From a checkpoint of a small mixture-of-experts model trained on Wikipedia: 384 tanh GELU neurons an expert, 463M tokens.
Below are experts of layer 6 (counted from 0) of a mixture-of-experts language model. Rows are named router (the router's row for the expert) and show model dimensions 256-383. Each number is 128 + 24 x the weight over its row's rms, rounded and kept within 0 to 255. Numbers have three digits each.
After each expert's rows: a language model's description of what the expert responds to; "gets" lists some tokens that make up at least twice as much of what it gets as of all text. This comes from a sample of Wikipedia text that the model never trained on. Tokens count by the router's weight.

# expert 27
router:113187159121147166124117125126158148111096138117101110159109150097130126156131111162088108163124089143124121126133143127112153136091122131157127107135091147107124151113137099137128125113139107099158101155118124110174178130139095149118142097144137082132123158148165161128105118106150114122146136132157185104119188116068083097110198135079138149138117105132123147097093104133102133136147
What it handles: List field punctuation. Colons, semicolons, dashes in infobox and reference lists, e.g. Phylum:, Label:, ID separators; also endings of taxonomic names.
gets: ";", ":", "-", "\"", " —;", ","

# expert 22
router:142106153123114133139074098110134113168087125110071117092111134121146114120129134141106112146126162127112125118121132097154145158126167104134092167095153138158135148113152107114145124134129132111125105125170145126167131072153104143134136135126169089126140162145129147132144129200121157087154144119126086111104160165137139154148148125136119155189154144100146097107146133160157148142116
What it handles: Conjunctions and connectors. Coordinating conjunctions and connectors between paired items, e.g. and, or, but, &, to, slashes, as in Bosnia and Haiti.
gets: " and", " to", " or", " &", " but", "-"

# expert 31
router:134168173138126136160067116127120156090122112105135085126123114113151133144144091126145124109155145110130160150125101136121082127092145167138156124093144164151141150124138126168101116140112150168103060183146065099151119153094112121101163121110139122107146125118134126164152105148131119086163130186136152119156150128141168108132108094119098140137141129140088136086133121119134169128147
What it handles: Auxiliaries and main verbs. Verbs right after the subject, mainly was, is, were, are, be, been, would, also, as in Hubmaier was executed.
gets: " was", " is", " as", " were", " are", " be"

# expert 7
router:151116141119151152163101117122147133135141129163131114156133129096130140117169107158107105164122168108161109110142166095116108138111192109155105106122165120100138130142131073139081132069148118165161114151126132131163136140113113121137141129140138104084172153070131124117107141176113123111153083113132139129106123151092162152168114116149134145132151181171108134112149103129161134129148
What it handles: Descriptive noun phrases. The article a and the adjectives or nouns after it in biographical descriptions, e.g. a, another, professional, politician, footballer, former.
gets: " a", " his", " her", "A", " A", " politician"

# expert 17
router:160176152120142138140139149146138122152116134072117129128128116133116170099164156109075116151137189121114153112143080152145119145166196112154117116140146129133150120133163146147086110133137123158125114147157148165170148135122133114101152107117113110151136128135121085127094115140106150148167123151094165149104194108075109124184153133111161195134108121117127157099133145153114126129097
What it handles: Auxiliaries and conjunctions. Auxiliary verbs and clause-linking words like has, had, with, when, while, until, plus infobox dashes and field labels like Elevation:.
gets: " |", " with", " has", " had", " by", " have"

# expert 2
router:193142192105132120165103162114112122139097167160162122136130114136147144121164095148085102142127120112113135110125132075104134144156156147169087110108146123150116127114110096184167148156134134159117118105105143148163138094106160163134151146132132104145144125141133123147108120175068122138160135144121157142126137112115106141125153137097146139145116149132114119122151116137144123125103
What it handles: Table cell separators. Pipe separators between cells in results and election tables, plus colons after infobox labels such as Written by:, Genus:, Starring:.
gets: " |", "-", "|", "=", ":", " by:"

# expert 29
router:148160136112148185138131167128176101141142118117116127090136160120110123169135124142097109141124157144079117125154142135153090143093158113168099125145154126102142164170131141105113122135138085105100109109173120107157140136151087108092145116119165110124096170103154095149153053160118175120147109128141152136107148129109149141150173126083130197150127171186112141138167106130120082100129
What it handles: Nationality and group adjectives. Adjectives like National, British, Indian, European, various, plus infobox list dashes and coordinate minute pieces after degree signs.
gets: "-", " National", " other", " American", " Best", " British"

# expert 5
router:123156162132166100139082170135127096139103133093142144112146156132127136153142124116108126109121102166129121130131134102115117119135145126166129195131129137125115134155106086126099122105141136133125113130120095149131142159101112157080158128123114086087138143154137132092127099146095139069176110120151167110127126156102126160112162167131123135144168129137128126088127129136171177115118
What it handles: Month names, dates. Month names and day numbers inside dates, especially after on or in, plus (born, date-range dashes and counts like two.
gets: "-", " United", " May", " two", " January", " \""

# expert 30
router:172139152123137151131109107177157153102135153142153120116140139113103154136154097126094130145152149139142173070164178139118149133100132079153125133102135134119138139156126102132093129142133122121149107138147131135179181131137134163144141128146137124090161156135155123147136085173094156115096115130124097122107161130063131121111157136142118115144104150111077138118126120135139122124106
What it handles: Plurals and census percentages. Plural endings (ers, os, ies), the word there, and percentages in census racial makeup listings, e.g. 0.00%, 6%.
gets: "s", "\"", "es", "ers", "os", ")"

# expert 9
router:152164184089108122136089130170144113123076124106166098100156150092165128137164116154137116129098097139115114104133157110148075121132157116144126122109133181134081153127157103166147112113194125152161081149123110130189147088144133122089126117111137103101146177099155109110130125166097153114156104129133148132105167119109123132115111112149143150177133147142135110122133150125140142093099
What it handles: Prepositions before noun phrases. Prepositions, mostly of and in, plus for, on, between, during, in running prose, e.g. University of, coast of, held in.
gets: " of", " in", " for", " on", " at", " from"

# expert 10
router:136094151102146115189135138126120141113069166124112114111121105102135151112139108109096123141134145124117176098147148118129114167119158105128135120105122125128130163146119106137116149120108128129138115162165118168119125115159148115131139137133140147105132149107180133150134084168076155119162153109140128121123123102130101101128152119093130162152093172132121123152100110126093137142128
What it handles: Infobox and measurement values. Values in infoboxes, tables and coordinates such as mm, °N, (aged, Country:, along with prepositions and particles like in, off, along, make.
gets: " in", "ing", " place", " more", ")", " won"

# expert 13
router:175137173108110141155077166119151098138107125121127154183095100143120104124116117131112124093139162111146128123121124128149128117116132104142116160099137119108129132114128111139128149108122131115090104136198104155150122142157082111111177109119132107175159124128147144140122111150106112125132132114150165153106161153137129173127187158119091180132125144114079135103119128145151088138178
What it handles: Definite determiners. Determiners and possessives that begin noun phrases, mostly the, plus The, its, their, this and 's, often after of or in.
gets: " the", " The", "'s", "The", " his", " its"

# expert 3
router:152111173105115158164060123134159108109096148130121136113158142164117136141146141120121180126124113133179133100139160116124161140116166134121108110129121149100121151154135091145132183134147073119139094188139123158159107133162069140153140141136157100138201146120162113155155109164098133102164133112127141132133134152077139116114141081154172100153126118111128101091133166135126145124124
What it handles: Commas ending words. Word-final commas and comma-joined suffix tokens (s, es, ed,) before and/which, plus colons in times and infobox labels like Clade:.
gets: ",", "s,", "),", "e,", "a,", "es,"

# expert 8
router:133144140098165145145098135137138167117104158123113127139150116129079105152158118092102106145125156115167114122168137106166101154116179139133105110125118134099146119162120148156139150139176126135136109152109137163172153147148112162175133146156148098131137148141145117121114142081135148092117093100145153123122150123139162133140198092114078136151152096116121102116115109106150113105115
What it handles: Stats table pipes. Pipes, zeros, dashes and line breaks inside sports statistics tables, plus markdown divider rows and section headings like ==See also==.
gets: " |", " ", " 0", ")", " ==", " —"

# expert 25
router:151145155111116153112119167116153082123084161092161131083138146125112172150154109130161084108136114123126115125170137135131158095085122140138107119104123137127173088132142085151115163129159115138137097126167136144125111138128138114138091073111135086147132115151108107084151102122115117165152123116137088144117136115025163129128128131087141109144131134147096113148133113118090134103144
What it handles: Capital initials and an. Single capital-letter first pieces of names, often foreign or Spanish names like La Cuguera or Fjelsted, plus the article an and score letters.
gets: " an", " T", " B", " F", " P", " M"